From a checkpoint of a small mixture-of-experts model trained on Wikipedia: vocabulary 32000, 316M tokens.
Below are experts of layer 3 (counted from 0) of a mixture-of-experts language model. Rows are named router (the router's row for the expert), gate (a neuron's input weights, with its number), up (a neuron's input weights, with its number) and show model dimensions 0-255. Each number is 500 + 40 x the weight over its row's rms, rounded and kept within 0 to 999. Numbers have three digits each.
Before each expert's rows: a language model's description of what the expert responds to. This comes from a sample of Wikipedia text that the model never trained on.

# expert 22
Description: Final periods, closing parentheses and quotes, heading equals signs, and line breaks that end sentences, list items or headings.
router:519456510492472486530480519491507454555431568491456483542507497546471437430503458453520495534449501480459467529520519538513494537500506472544457466551467526467491452491444418421480440526460442489469520497538497459527491419557456494514464545599529451497477518471460518508481545527501589489514526479539513536554537513450461538482500485519544520529574482549551555545487467519533506477478562432498539546456481554450439416553524558490510419593450492528473562533539458510485532456545536566531496538459475472530561465507414513512563423515583564535467528528576493522483477508443458556478551581559508514536598490445431543452478565533525563531483529520470549467497498551558455557490511525505536529490482536512522576477489467473494448487554465490532555497475515512511520449527541
gate2:591502505490537440525470479504548499524503480511501580447465476466489536551495496405547503528483447465539514480564487462526434510532510483520503511558470512551505521485475544484561442558484458531508442541539454502476496467469453537584451449427512522553476462489488472489455410571511475545508533426414493544528474556472509481474491463524458474538493560581474531555505592427522504491484481461499507529504596540511510472453495447509486506538523496578503605425508451506525491499529467498484518589486462484576450591445505473446485472551493541481550502453529468544488461495490503547497556535540534494502517481496516494518462612514438524479478519432463511551496437564461464466483546509559539428508479522443542439520497460433465449540434446516489511511580500508517439528485490
up2:471468580480435524504480510499456538473487487570502480508501442466483411497450430484538470472511459550458449521510566502433489486509528519486449413538501465601497538483578423427503497529486454548443509482494466563449511435550586469511519436550481431510464553568532492514429506537480534514517492511541485536466500511456476476504458447477556419489540492529490582516513590528516459470507490464602513492516537484570557491442512462517567488501543514568548526487467509570569547506509509510535541480446554470466525502440445445531468503490487528486454526553459409578481526552500542576501460495587565506454488478512480461476544570509537453537486576503458480416500472518522456465489503516480466524485491489549497476452541454458526440533487533484460529481517550535485508512522531
gate3:496519492535550483546495431522462459541467473487582436438487471510570462437535476517458530533499450510460496452469482528444536546512514541494544486480508407573457474504522447451521486509497503526499527469505442450502499462469501501435519562537544457564527478556437481497560520513446494512468527477578477513570463440449530441476535512473606511508551525455509416520492459499514523496477524501414490522521541567517458507526507542477488537501432471444482566505449544479557456451399586460522490482448422537494509538494430459556526490564556514446512524479515478501516530487478469507555540508439493539524492507451472502476483511529467533486510549527546419493523484494596532544497540516513546436522538528520520482461422466516515485439493567420440469499485533528546587584582547
up3:530470531484467497569463497521488525487566564461485534505531518494435531517401488419478503474519457524485523513511480507503492450519521409496445444506563572446496480551548539478469537501472509504489482502510557576539550525556469498466437498506453554474472519547497457496412524500557541444425473469464503484488508559463473492494544492482427506518525480563498517480430569429512437494515443479561512413524448462454507499430493459520554556493562530535511523524529476562436553526503446622459562499541516535470472562520530530510496512476498499547436494512534413474515446512557500483473487513501519473491443536460475550550513534462555463606499476534482495522490557509474506449517425521497459552521544426538487558438530567476491537444514406559525528424521519507463486441480482
gate4:512494485513508483460519488467469491493502491537488487507536550564476442514469480484535485460546512489541540498458468508511508478457565465494492484474504542504447453526503505502492416553443432523515505488432408520608479509509470467499451512483558526524532405465490459542542475482551498592475486470592612507535468482468499600476498543557531561531587500543513505490486562489523433548442487426504553469491448566509513496542541532515529480492561546503464571547515505476482563447535481524492469535448573545528450586500458531457441419457480499565491544470508460574563522474490446557513524494592531506480475465527420545536462477478545531513492577482452483542494443507561525491443537535492479537513549547453508560499478450436466529536446552475511507479499521563459503451516452
up4:484469465532534495501513493468549493499517457539471505442490469439486526466516477555509467496465501512434481496478513590529512507468485546495586544490593512499544503425472525424538488467569477480489544511471482574480527513462474546480542452541469505564530453517471515457438477491486464389498525524494488478503591464468543432497503557555560471534450504455486451472490501499520449436599496585460480532476536393488530419442518500473467502473499479477503509497534518556542448453504476474510467440550508468495531452553551461451467588493518502464537547501473473559456514498468492481403522466525468509495470503532458483569536445487465498458541436422458491429459494534556580489551444459455464493445417480567461534508508482509586526510571552471439449505486434497558499512490516
gate5:442531466492426523512488451502426507462484457492462555531484467425538552506456461450491547478481495458518508552561480560489453508518540542563535524472440475448520537468543523497486481472487489498494492525526422504479548560462455549532495507440532537556494433435568452531515573419490552559491537515421518473540462522434472469526501511533549546510525541463509443534513494519482551527562524513562571542510459496506531450483553544465465450481496500538420520532523522475550521481498511439563489413429587472522502509531494522506457494471465487493430501546520494562483483463406551464495493461558499504549519484513538460507434486481478532456451503478456466511528520568480513500493633523442498449449480585461443485501502499509473534475450525444557480489504409402533563547450469
up5:498456489513496536489546516558495513472474512494489422472472518511566489522514458467551495505440592527484512557499450580499569544541487567483511525561524482469532465480458443569506471506460449481461509502471469481522509542414506465453473477471490479513537531521500530525469556551553448411524480524512501470411479529466469467525478567474474455480516462479466510526421563480474521455509493481474435494486464522490477493414526573538491530523515490474465407462455464482427467529485453504467511559497552548398453530462530425528514503474531555517472530541529479521500544474455519439459490516511430513468415484481541564492505493434459468524503500624538506504540454569481483443484432531577522551544556539405490551411522449497501600521472524446525460474550469535473462497533476
gate6:466553486497472466447529551506509506550505514497393478541495473527541528471442524495565393458488475500436499503554515509541487540539518499525490494498496472505535544474485469468519524514589524541514522473553497447490501509508517540519545540466469541464494434474531514478480498550533469484428571558531412498498558567471456540588530475518529444577445473536446506482528511464526490434572482648522485507446466469541468499519516478532387578486468467497476546420459452551497523453533448498479449530498507544539469389575561507532481460477499551484514529524524539490533504468510514570435478503450462474486501472559447390528459515465500512525510401535504553480481503521493519475478516525448440499492596480510504491543506465465503462489551492494479483565524499529555573488456520
up6:520502477463495570563520480412490464405528464528567551468572540407472497490539504450439528530518469456485488517476513481526568446524556507484542568431506439538478461523470412526433503429484431452496546540508480551462525499530503548440528487498528473522516535450476506474595499513506536505534511469504496545528485528550535482563536492514531532499469542490471443497459517533438531484516607451485497528562500482527436477504540468468547453473506531500441402587511533482454439460466584470556526492458508462500546497486493527494444522503446468458551462461476494535473482519528512507504491437492513545521514558557506527468519496516469480424493529473519473450472565510449550412520541509474472466501388507465517559413554481408466515479514539512474531556495441542520435477507437
gate7:548454416416505538500534490528521534542569522442524464495474507508490548554555435487472501523531405465514495496476542501523518493525560505516514459550527507497478523503507522507524506494465505540533552479447544561539461519508444436611485478523503467524518503473472555470520493483532517556515462554472513494489493543467476543532473527489517459462536483456545471455484458471550513556572464529531529482427492563521501466543533553553641471477470524477511527507598476389545505522543503427519497563426486517515555488519536624476559445554491549499510479499508503519470475618544547537534527548539505492510534470469512562504541517546451463504483546468469497462499469547467508528543482489514539482455466480542485576546423534454497490575519568411519522479572417470525520462484467
up7:532534548547511454550464575504521467509509471509453439507505522462514496490496451486458530512521478562480502414520459534507390567499516488524470485581479548590514441493569498430498467450533482445559527536442530459509533533519561402478487485504491535502556456428500455493548423433499445503549496492481482474494524494471451543471521371557486537449500442483530454568514452487460507486554475516474501554531527527436423545460473486521548537460493470525585533450523541547511522497478414548478470496446499484519543526502486482535510541487484493528502604497485471490512459493520453498488521533573483549514439518540614402533470511435491475555398482482523468477485520469568499446469453496480479526576520490468529502490475504473468448521512439458514438558502526505498527557515489
gate8:484584544551515452519522479462550559534490545550479433502524447508494484420487476586515485501504466525556439532485466581469527525521446470496483519500466531432527496450583520463558503556498545470460457532468536511560499511440451461526558557483485440499535504466468545487443533480502476480528482493521506575504493479498519551524507462455467490522578550568475580533508571486511494521498497441488573562445537526518465489543522477495452482490522512485513460474536513512510533518479456476516512453524607486454501564496564444475554511482562492471526462461476498488422506524483457565447447532571523487460452507436486477495562452569570519544562529440542464480525500552517449489482540516481543541453573432486519580590477467418459530537541512580549496508436451506441497490430543
up8:515510518467454504472506597577431510482528531441474481439526555482539532501456517498524439474461458493441485498502476501468533465474524512441639536530522481558554552506449543471493511482548438440459536454457503530462487498468520527508555542479519415576465426511527504486512551518511480461463508551551476449468467548471465504525476497438509481490434486409526630504546430528439471494484579442522505484535434531513476536501457505516464470491501431489488504555540535510454523502452518484563443462511461567466536568513481515543508570519448522476494538523523491434503528504402534482568492478441452435497474426432490511504476464478484501433562507529511452455493496511438461447506521443500495477474473535543483455471505462547537563434425459418492493512526537480555507539495509
gate9:483476455507467504367539479549526498463485524534447514551506512471563451467490539454492496483499492518487509534495479543444548517474502501462437522553458565486532540487449500488571569466481539479445467500450467524512569514509469516503512504498506489497468439423505497428474567482568533423524494510496488497522441435495517564563464481474511543585506515529475476450491549416571481515457559478484520517453489521534544487553403515548446478469418450494502560501537520532590516476479516445483538489581445550531491472606546479512579542511500467513439529552534438489520487500479545566491482486578517446515463463504497513491528539467524527489505475594524575541452509541565530496492436512466481508507532425505524565499505466430529441506549547518556526470523495524461446528411571
up9:427564472471502482436567509474519513445499608542468447505521524508452421448460564495509485489516455525473484499508505524479435506510477413504558476566520458434510463530481544492633581525536436456490511568507474502547547500524493531493503504456519450480495483547494513454508471518568449528496486560454503538556461489435416471505472473551525513461439481510452529488552538442498458489551537433553500475480502498463473511420455505508438544522513419565461521544535472513465454568486412457493484560565519546539482527514538491464549487454434529541480488529563469499448550530527501521448489450517502456453517495458542501417501565537512515532489476518452529457509589476458531494376454536514502450523503477493470458463553478428480473469488481545428453523505486472501533508465479
gate10:493519476466461564560515508448455441523503537468402617471513480461588488505548543517524503511522507508456467493517473538483524545513479502498541521473460465502509490516473591481487477492552499479588460458508492483465497536463551546566542527523540551553532467540464524493535516551476498473499558567481472481564560531465492501495423437475522463472453540486553462570446465461526497530505463541500546512496487522416496474491542448469397470519468414437519451526533520527482582518469525426512516503463407470446443479497555517510564514484417548501502560481513491458453521513416543489534544531335526478533528477519458515487532432507526527514492427482444441539501480433474494486477531494444551460502501526460426555514434451475528475508531503462521547538512487522501483547491469
up10:480491511489606450454489508554558539503479475482484451526502474499440489459479470536458554498467499486571537490472498557468441469499563584559463490495488549524542515412508509457505491484468544505441488539503521501531459488487511495420508511483471457411483529490562489482475538471465482536485466456502507560518447505556561515467568495546500530538567488485516550476483532539496484538528563467529488495500482508563505540471495488588559479465499573553470510543507509401494468507543443526498514511534587468557543536471425402527426526507568394472487396533469524558509502479528473535548503487570448455521484499490546496481425513461439511471509468451526524439506508585537516493491472471500457427482516448525565459482533541506469472470406481526496524506469492404477616448488517
gate11:467465476616447581558416444507418482496495498547501505477557542514456532528499418543438499596493489504485520541519534529454531596402561518515457522520503491508587469519451507517513534551539503543456526464536515440526498434465550533524488464578546498468427472475445494530416574530540538502450482536521539490435488449501486529533425477498544449456489486480523456546443524498490499527518468432440480504472465495511465502409486491527434458486497450461457447490491561514473500460529436483545568535522479475431547505548429497502505471445498482482531562449534456458530478461486523490437486485560483426525510541504528560491516512513527500516461548478495503564564526532462477552478541473534527495511557525553432567505489522511489527538532518428507496455482551448490523544419510
up11:518456450468519506466516535530479517543433517541528478429467476411519453395439574514483521451561509572523485450541519462533427470502444518516492487454504525526476507470426467505496485491486523464477531498543484472463434503499444526529529543443487478460511493525535534501557490452467492510476511537594455485529544542482528442515517409529542524526529500489413526465487432448495481453425491497450491516583500504468488505540483504539612552428491474494523507493433414472511474508546528511536493489546479521506510467458521504475485545527602474474475510555453477487493523532390465564453519500461550513554474440478473567467469442501474556461508402579545519540500512444541548436450533505504467469527448470497527464528543518536503470357533479543493542511555526521542502511526532
gate12:510512537550515529488543524463570476527465448445487555582557500524548498473493459508521482455458510495419491529468425517441513470470454522565526475417469469477501533515584458533423409515504481396504479471559472547499605577561551462445479534524538479508459512503449474527477509554511551502517501513490534565427521553572497467597562448481515500415527522461446475447556524572447503554531539558528555494552508543572480500460520540503491541515478515516489539488515518530452471485498557486501484471470529548513567529464434462562509499493535545507537539514473551462454498482513488511560495503453484446506483476501494496458410569500550488501559478461569409479517520566479522553531505558532456543446522494537540495464502469514492579484518514576492513523445502536528500452510560
up12:557450428468491500493479495552487476460489508545489476446513448482548482515505548468500532500501474504500508496566546477583515546483546450491519499569520555549468473455391500503516532447449550523516585496501504472513453443465450529536523434460532542478529507503441545430490526447513470509421474475574472489578550497477509541406487491517528545508487558519520505473513421462569505463498440468461445491457432476411521489547473524516494499506502458446519446556471479530527524531540457482551512515478553446453504471548527591434504415543493500488466437536548544488467453461502524533437472483470541530543525495511468514566543467478503528455531482504438484474522428530561455491455410495466527465524499563447486471537549536511439473485520454473473475468633492577492506433511422
gate13:448459500413492521497553494470474482589561489574545522554551411440430452507542439488513519492373520444457433532393518552571514492538465471479502506543525454461513508456540514573521464531507518505555462533599479543540498471487547548539519431481500498544494487522506486518458518524487534500482453477551476486555486496522517492516408449528494507493512509507485483520508566505419476525527463482441526543507525476559436388456564489448535479509456489516458448514496502467509493490445488514541488488482499515492440480556533511452494468493489505553484444525477453498573501490517547506497517596473514492549487547507546540493496560502568461516464504502462466549572519556515421513456531409573519511459532479419526557474515480456478494547480520576457532447517408477506514533551508
up13:423504528459468539520488483511496433576434450562483530497535461504478395577470442489500551488452510465503498523412466564517504470490430491413515503583481448526448447445542589498528497498540506490508442467599508556531590476453547556501512558483539512518550534525473541514539475550497532463492496431519474479526457475506511517576382513484547531467466510468481490516586525473522537492557475512431548503518500472523529467493574487435578511510415469541440462481492464525463498477499471528506453480469499461465436540470593534442491529518422495549460567547520465507545451472516552490510569617470405551501488508493515533554500498461522469462475489516512476533560465535545494500474507497558520469527551491511508530482506527496484509500502528531520539486558501505574485525486460
gate14:487533462482482579547480495513454469579496490493507526530503458535574530568507519512492528462460517490535542545492495498520532486471452511512466487540536591516429475523462458502445495495435454497500513524480524521528480491562478500549491498483501593551495523489446509560543540556447503497555503495437557439499478485477592496499461526507475552494553500539544507503505451579443513484473471492494554495486551522480543445508528530459553543539535515475483502504435550457508524453448539466425534519484437443553387457471446539492535467471505447469407517573564514497515508425405478488534526503492538470530507521530510539436499601501482428503455490526463538482494475591499477473511502433611475486519567577522501522483433513509586577532472451476531520449445567570481499442457486
up14:459540478527468502509475526467483458581486466507484468460493493601482517524535550527550511547540487504572504504533513506502458406480427471442448510519582519511441529499473455528467473532455480451526480596510520556483527406507529466511512529514544575540533506518477516529498547533418565476479481505569524490521540487502539465487523491548454542482526471487512526486422535518511471487465501481568490442503543442515463445460517492455502484520416478604472550537469557467498560474478499538463520516515495506499510454424532468510542467496400463520527571532560562458503515548479537505465484429538531452483577551558488584480485529455536481523525597530523486549427467493544442498489534558508506556552456546483483533536472438454535534515503510538407542460406502550524564496443471
gate15:467507448511464469485498584485493454535466500552459466558476497544496502432453559524476492510462481461532564521492498488491489501508468528495464496479464517484491542473552481487484475560431451503477460449481481469565529528520512563482415485537490526509447492514556537493569605551520565502518459463537488546493546491471547491545553547577525515509445499499501520541522591476498517466498567443522499497517481533487497438526411525500480518417474504499529545534411384479593489512533494513517519574466532474468481482506515457488554546504526531541516542495496528518429531423510522537581549498509564536559477565458478527557449571482535548526524500497513508436525460485473467564400501444485509557542404555494514541486462413551558439559474489498513530548463522463540589547488541
up15:520545508455459491491492606531520490548515516555496438516529483447531527407602545535514458472473490551447520499497503541481529430507480488508523514552491433473476512543395515427528496579562540527461452462522505397476533427523539546413559521437490433486508537479505560472444547515451468517484539532492473504489519546573501522520559434509505493518499521516488464508552500467451458508547555464515497500459479433511478517496500520485490449471516465511417551449497454493407464478525519504512465575495567516431505463589462529498497527460540502484547545474498482444438470507485482518496472505459412467520432516465469501521547511564562488475474429498513529494492541478456442556500500473522525503486483486453574440491508483561477481457432428452430471578560519467545552515441533
gate16:455545537519515443460644518521485527509512544556486453478468551492564430507551523469495477503432496433432496479507448568516517539537497557517469511509550566450459521548460540515486522513481492456505548456501507463437531544511526476444546583494540487514477542472424535475566474506560447479525523508470519484481520584590529556555474512483508532583511446534432497384523518497500538490469525495513515569460455464477537543524433544525474554551478541552490500531527519566541490532542566498494526461470533505464459507579542487599503479453503532428450518467534516560525479413553470507524482533469517495413531504485477416463527482472585564467503476536525476460501538520557532552503473504478526458484526478484527521462448531507568478452521584483522420509507509513518495467537516
up16:469629477513516480422531551560459457477486506526476509473499485464558471517477576465450453459444508509477538505562458524566533565573554479520554506480553491480501514527545510521537528504467521534517535596557571509524440515478518472517576446469535512482482488535559485467493482524545481509462505474565561575511444473459500512472501552476549469556557450472526476498533497464531463504494590455514513462475514479459499517479514550524447487495502501532498638512487508470508540595449518471489458401499468542590478487480495557518498400427481478484523539496463500495512507505514469409444503531508486468444477489530498516532514543516547596539535450491495527553524522509501463486493459498448520439578549450500506525500507572477430457485547584522498449472559544460546485463424493
gate17:510515528490431539418496525548551464472449521485440477526434497467468452457522561534493462558542450539456484478492468473450565499484495432495449474509495511538514508489524504460554531512516529521527516566412503450467466468578506522425554487499468528486423471498506526472589533606525454531443501508519516544531501530459447527462465509493541462610456442471524488512550504434486436550531552540548478498446412477394490494474404522534464564486480450486498518534493458504525483579523547386487506497430475517521486507505530497572592457459451485488496532534514493519488495485476528455438488444582457530476497526532499497499489512473529547551548475484453564474530477515471503520479464522388450450508548528514531470502451509479498405547446543485471527477537524535495549474486461
up17:530503438521419449591439501449560502522520403450535527463486434578490534533484500498499463510584515444551495470564472503530513541475483542430509455465509492460457460546516457480497521492465493484501516496497526499550494518471480454469506460473503540472509538495480468526558497496471533496552499512541505544491441496558507486528504533481491465510471496494453535557432515523474508447500531553454490516580468445509475454533572506497494458452489545535561484459452505488494538434492457492495541532512464483508540410489547521450413445580520465554552421458468452559535456529570514510494426512455526529601519549538490574539540557457469517458537635514475505545508538547503521482476536452492567537501395523541557556503501482444481608491549511550460525520456519527453519466473464
gate18:459437559546525506467512487522568453544465542471511510520492524509471471544441476547483518540466523509491428547436504424486537542570511467474509513492520492543510431462543481514528428523524536438510537488498481504555503545504452553503434552487545471501503483373504532507476508463535536462417501452463502516469516520543468560451526510527516551477504574517437532501467510470514470548458527469465527405493503571492471531518473540527502438521495508456501399508533523493473524524492451496602592449456588600551550410553487511463507408474515544566469497532518508527480535494477495508507431557562479413441533502478512479554493528557505463504571465506494529480549558467548537417503463546511495523487515578489549573463546521487520561478531543494578483474507518533461476487543505
up18:519525542522500484486532563552514503445541536473478582529536531496385501515453543516475508501481506451506561525423449525522507566488502533531468509519528492450536471470459514511499499512545495497500428499484488465477480570529508496480497430497518507559512447516502460484479524536502433536453514482502533485545525489547539481475449555434528463504583584464450502567448466380471435513410527465485504495507497497454453472457518428512537537496534473538490607459462507502471452433416521511541525468439561579575458536460481486512452548508524511527461503439496511548573482464537526485480512496445457500551451515545529513438458534483426575505523533538503482486538490507497521524536501509478480410453448548430534470501468502521497523523484553464461449524530419440642508450557514
gate19:434541436444573540529574522441475521530478491542488544493542536500483527509537472450507518463522502563526572548500486485516439448527511505605489503614547521494520496491468447450515473451476579515541462502472527473512542512561434590528540473563591497509578487555482487465466550477433568455555523456549539458471467468501487426567462464528485525540504503553494575488466493525488466493511549549482489512444477488466523592470478493440545519519485511486532519513502501503491526477486532550518547467614493482561509472509481580495498505579582560488462483491513518451556558445481521499509487509426480471510493514555537515445459551496495560527536452510494480470557511489468486541527498484461540434440457517465463549498484479533484549547525529618434509543522550532523516549545440
up19:523573456527506498532514479476563473480558496505509554549487517455467469462437425531445532568518541504478493443536528442518476575466514462498465483467532471530446454526471440538520571502432573451541441516488509468492479485476580413459555472499513535437462432516510536452502475520499549537546508515500552515530486523520476493499427467467486524460548467457530482506555490467454485520478545582530464507541530526489459475535524566500455470469509517577547510445479561464492494516492472488587432378505472469516559454511523514548463441501486453454482518496452488546503504522507531521475495530520507495484467524584503403466543528441433607468463576476564463494502564502521417484487522549486447504454445525536484481561450491479386446481464572543520562489549478510515447502516498
gate20:448478458504521471475460520444475475509463443502512546537503490483598488562504418534518481510464559516459414473508592517526516539439441437569479554517489483528522450524544472532487493499486520469523453431566504496480554415493491492580539540449513607541517462488463508487529471523499579520491545577545559514498476562525484558446479486483505446504503583508421534395471476530544537453507486535478502469593565498529462494519476516500507554526423507467569490435466489506491517486522532521532512434495470450481471482488559566503543436500502515473456452524502496464516482452486510632477463532515536496498524412504494453493524516464510493441483459519532457583482533547532488441487463587520518512532517559489463475454474517487469526530547486478511510408472506534484457455482598
up20:522511527543519552557498546532529392553454481578525547434475518557509507531488526561475517517561540467519451502548491470455506513474496397485527540459490464495480492478522473472459442517573472494489512509582550501510523512479552482487532491422512531504533502579487547524505449539504537513537535557453458468521506525550467523420504498496493506479545488445542441515502506511426492532486494487472518455435495470473448551473518561481525466602508491543576430489567513466497441430472538575543489467382548430515494519500483483500510510592538507500514505533461521450552560484556495511568486486479480515529534434533526553461536407427455482434560536466560486473529522454512464510478515604513510487517470534434557549483535464499464528490521569419479500539494448429512518470541459
gate21:530564523468540476511467454463473528531548497446542480474482563514538500477517476520590459534499569470491453508486451580478473493444498493482533510507567506528486421463509461458515495444476514605450445478495560516526540523520506496529457491508542512521477425428486534565436566462424508526502575446571489477502532565572473450479486428522461526522482545496503490492444515484536445539438472453466575498537503524487481543516545498487478451476497538540538554517486506412470515443490481498501578539487503532456527465500558534492499437528558457581420436486502488554497542415400553479511473641516498513495503498510477470478509524526471468514576483527509496482488454505487534399534562465515519509428496515495531548458538504511492526469442515512562493501429441515597476477454503
up21:524503527554515498482486476466449531511490553469498529482468556581423498449489453525433580467515525502540567544479492482434486508500485439506538512522545519468491485480513523412530473455507561565463437457433485479544508572432473556511431499523532610536520519524461525548514535451498469484482446444422543572561470473552494536482478433517572478491550487463459531532454514449481435574503509431452527555563464523418524442513496471459499500557542464508483520556530489484443507463482564468494507457484493536514503486526534453406542609577533470542475492512496513539497481492500534441490479577431527534504555474462489506478472545513472526498522516538506491605506420463506460536505463503465508480450503497496487522494460495473549550424495537491588441456445470501464486489421528
gate22:582490464466499512482502433529520457480485510596516493522551434573445422530545526460485483551442479448517441564507447506555515517515431476486487500477569488458458406464441400489506414501459524474498586482517557497580417458514505533466492482515548489463430578504480558511502521467458552503562492549500480517462565430527445550534539580542471526569557482530510545503530497482528518478501437440428604499493404471483511459493503554496516493518489530497498496553461497521548495503546534487478525526493527475488516448496482525519518452469572571578478411474527494460455528583481472499476492494469480495501586505515444572485471540596567510480514563510467504458481510500545476518514523505505542525516478495534488535470487499502482537496567511513455527496489436553527515453440521
up22:525553485544487529511542590502506514473513446393524519529493575557524547450501547551507508484513529561514512502496434543442500470497548528493497482453402499505563555516578588493526474560517542521485441552474500442441491577472552508498532513490496513483449407536544467497549490541518400549451524488489530505503443486522532547466546485476523508547430563446595469497464489442476443518504519492493499487446557511500480572478554469521365523495510466517520526481538586516510540523464499534476508508478556560507527554456517485538482569492448478528509519436479506544485479441572503508521476507496507483500509470494594532512463511451522523498533482504538499476540447518466490451491491476399456481471474465502526371508476475543561500481463481415478424559491492458427517497509477
gate23:453505576477502435427503521508486461455504498392472480462556496441452524519436523509495475499471488594500519505513509487516516511497587516483472509504453468542536444610504424521522482493497536438512506490466502460462488497613528506499518491517489493478506493476550433547480508521506536398490499562428498493395530475469524574486477559491462551525493478558500487489532452503497545507489440509540490498521453562500457609535541523465469450589565548490512471529504460572488482459497482517477474508486464530493480433485499488552402492402538478480474541520495508502448482529454480507500552508526448478498490552485560504517518520523476519536531457570507531499494523507531419472536477502458469482514473614553452474476472499508526475551544520432642562558549566490426498524509493
up23:467495456512523560541459499407485566519534475514508490532445508433569461521520439486481518476506496388499468482463526536522463463491449508536451569493502500506459571390502579468507516476456470513521441529494494574531510437425407510543513447460498514515486488468497550464559490469506541563470528451505515460585441568457509482562514434501513451414449501491572486486491583552509487450523515511529526564456524466508505420484472418520494556432473479494475514469517495436522487508499478514492555463529560448503456592493511494437538521540465466539483502455468535496547445482506471484526488551514521508500538451482483472533477473510496467397474477454461468528497500512500552504452530410541508477535513433480480614514502510516455525486500451585430442456433499566521516489484512
gate24:473449544495454455445485486585533553624429486421492483533507467561541464528524473534514574543462502586487505486461448490452479525483565472494505533503485555532432472503495459534459532527474507530489492530507495489486523434533462535541448468478505482461535529398520496524521535555529499506449576508540511480492542546465479489489494507526498556498577520484446491527530461576544468535509508569445488427457442503497458419583490464470544521551395487440508489531549480452474532509488534526474512521485496535487538551493444506500472518418510506476445508488507508431524519471400570528479435514499517519533483486499440456477460528498561495484423585556481441498527485456439511558500546551548462578535485554450454498519498545539429514512534488534583557451429532526464494522514467
up24:487548478471442504442468510486509539509440490537499514503532449499500528572481465501501549456469466546464520454512512400497448498491480464519563532552433525573482561450443601481574484460481472520549436524447440503515546476551477496486487482445494472507530471452513479471479560472591539493475542502541475563549493444527450566401505511554472470521581514542465466541498504544503505520530584617556565409488472494501545496556505523488521459454433420463477516461542494523465482508487519488467495490501530451567471534555493479447536578530513504520495483497530454486512432518556522488508546441517446516534495531546512483533551502475531476550469463477465526529503575481515489534432493464429531542496553543435522443583511535512430477585473491483498495480505504547408442543498449
gate25:551467458442465507490450483489509564595462503455565484528516498421532522506511540472428494574458585455381435477453456528525472490503460489463507530476520484509509510540498484439588493438482566418484529469524514519440503510512464493504441493564479492485487439503451596524410529439453465502532511502520479557458556479504535536430500509547555468596524505489463418516460497490414540507574545581473564525533481473531533495492510523519402472497462453452454460511484433476505477460430450514480421487513519510544527442534497492451557506468457506514385459501481482499475435525490435521544507523507483493504518491498506523507496448488512482511547498482537504603508468492533510544483498456498539465490477497498544529558558495432517492506553499456554454508506533520571434515473556
up25:514450561491544576519484442546567538474521459518540546526529534527479473452467517497454443435557484507463550512450418495518402483420598465452458524459391506498501493482491536500472522471542383488486524513505566510549500500502514496475489469522542473458491532492569399568551563466563474468393485514534496461489485519528458464537447580443544542491452506522580519505472548468517581516484465478469500532519449496491523498464494505534544480442503529521488499609551502489564463480488525541517548534523541461395516542469470505537460502421507444474559533464560479465482456459484528484530482561520504487500475490478442513470457449469534455492503523566464494494537511504527478508570536524499504530556502460484530494573508579487476506493448523494479482572535551495464539524492416
gate26:554501536508523436570483480531507436469483430489490495530485497585469463461584455521521491515531484465463496439530564443491544513558509496515501473587534519529523521496512447491462466453473460506498484509475493456507450531536509516501415459504436468509521511516424506508535454540498442544541456418491476479474530543369538524511525539497455502455460547471492589599457490475475484412544546419522597502507538542451472447499535491501623452441507453545561522486505467443540490544473463515514483558480436475518603519476448538498508467508474525485523575561493429427508455543541546533497462482537588506545452523455534514470459506518531501443496448484456434457473468461493504512518562436485541493508416490479501444544515439518517469519470505492506528502529507481506446498497470
up26:490523466523450540485494497521494547567554546537487536452579528466505507516486544513467520477481523527505518588484427591508441461462467513506427538441464514502485425465468507468491514516512512530454529469591494542497537487480487485514584524484556509502501483503527524504492519467484531428509500599519522502520522481619532513492462518490524493539525521470510414409513478499544500559482521602436451518479488456481559488509467476495430551564476583463466464509483533516422474455537542485452527430538520457423440472516550487510471562531560464538450430480547590540537508447433419473506535532486432534452507479542476474486491494458436539507495508524567534568498540556531455498553465556547494535521582505500432549469467539504490578476504478479516532516462520553529561522517552
gate27:547564485491487515427521540516541558455492498507499534537470493498544521522563525488528537514519472520418554520553445501452501491425549481520484464536493498513526511538475501481464433462430603496525542513467532457562395571564455455515496496474520437517426536557605476461473497498487502527547525491529496521552480442399475415506514536490453542543500473471535484560483475487512475528497501455407510523506527529491459510565525463428517541473514486585512501583456448508571487528538485511508487519506515503489527581489415543468514483521471465523543439546578514451472447487467503501460489533498556441467475504497579570495507520442477568507557448523513498423474428522450551538478541459507505426485430568519546455570503465510542447579511459472509524503532521554499488485484469
up27:470473475499455543524419432477479429537497476520493471486509467502462456514464497521406436506458547471541467498465505484526483515583477568498513468500506475459422470503449491520517536517594440551483483509519505533495522515387525541472497479525484514494535477469408528532540505502530526504448415458507549478479494523555541522566439479529527524476501545559452473415476541545473539441502452501495479475443499403505513491446494530575489513501487526398408511453506537494411482479446535461495465505487435470494513432525554538501470480515477541481482568407439510562497568478560504466508503461522456542519539549507424510506504493534506462468463550469514513596550524527546496449495482483540496600506581390490459520440559467477465537463517494538450486507492487503505487512574471
gate28:461468574466435545547460503563508545536486516476451415490526459500488505421480487551503509420411491509592534569512517556480514502507516571494435556538509500455539461450534532452484512505509527540512500471550549484493522555500537499495546509494521483531489566506486485527536519540514550492530501460502494520514503419529597546494429478481447550522511459484493491574555470480475590508492473507490490517420485472537496448469484432471448512544505569488520461511497529589498581512441509535530510456438461490444380473543522508534528512450490539572517535504486493449422459456545509471453531571461511514446460511459479488471487491549433595517475545479525499487496518529485519547393507486523417523582552493548489558435454488458476471549559457503540512508527474462516539526506579
up28:557449512495523516470495501454420472480458439495514591433500522471486514529509515506483461498515506516374461570541472491587438492511548469561493499470518542524498534480446414556444498502535502468456552430446502519470437470515451524482592527490489448447509510497484495479470460529491472467476500588454578488511563529555468479442475556569559507504442568517478495419440530476440530476450517536541486526553535501514514528468525570457575549474423485508589538541414519482560479409522509490519483530503506492463570449464553488494436482502563519446501520476536522519536510523511474442517496398491491521504519433572512458438538491514569504443512509549494483469524533484543537509515491523448444468427416514463523480503493512508524458445556529459476516505488500549481485470534546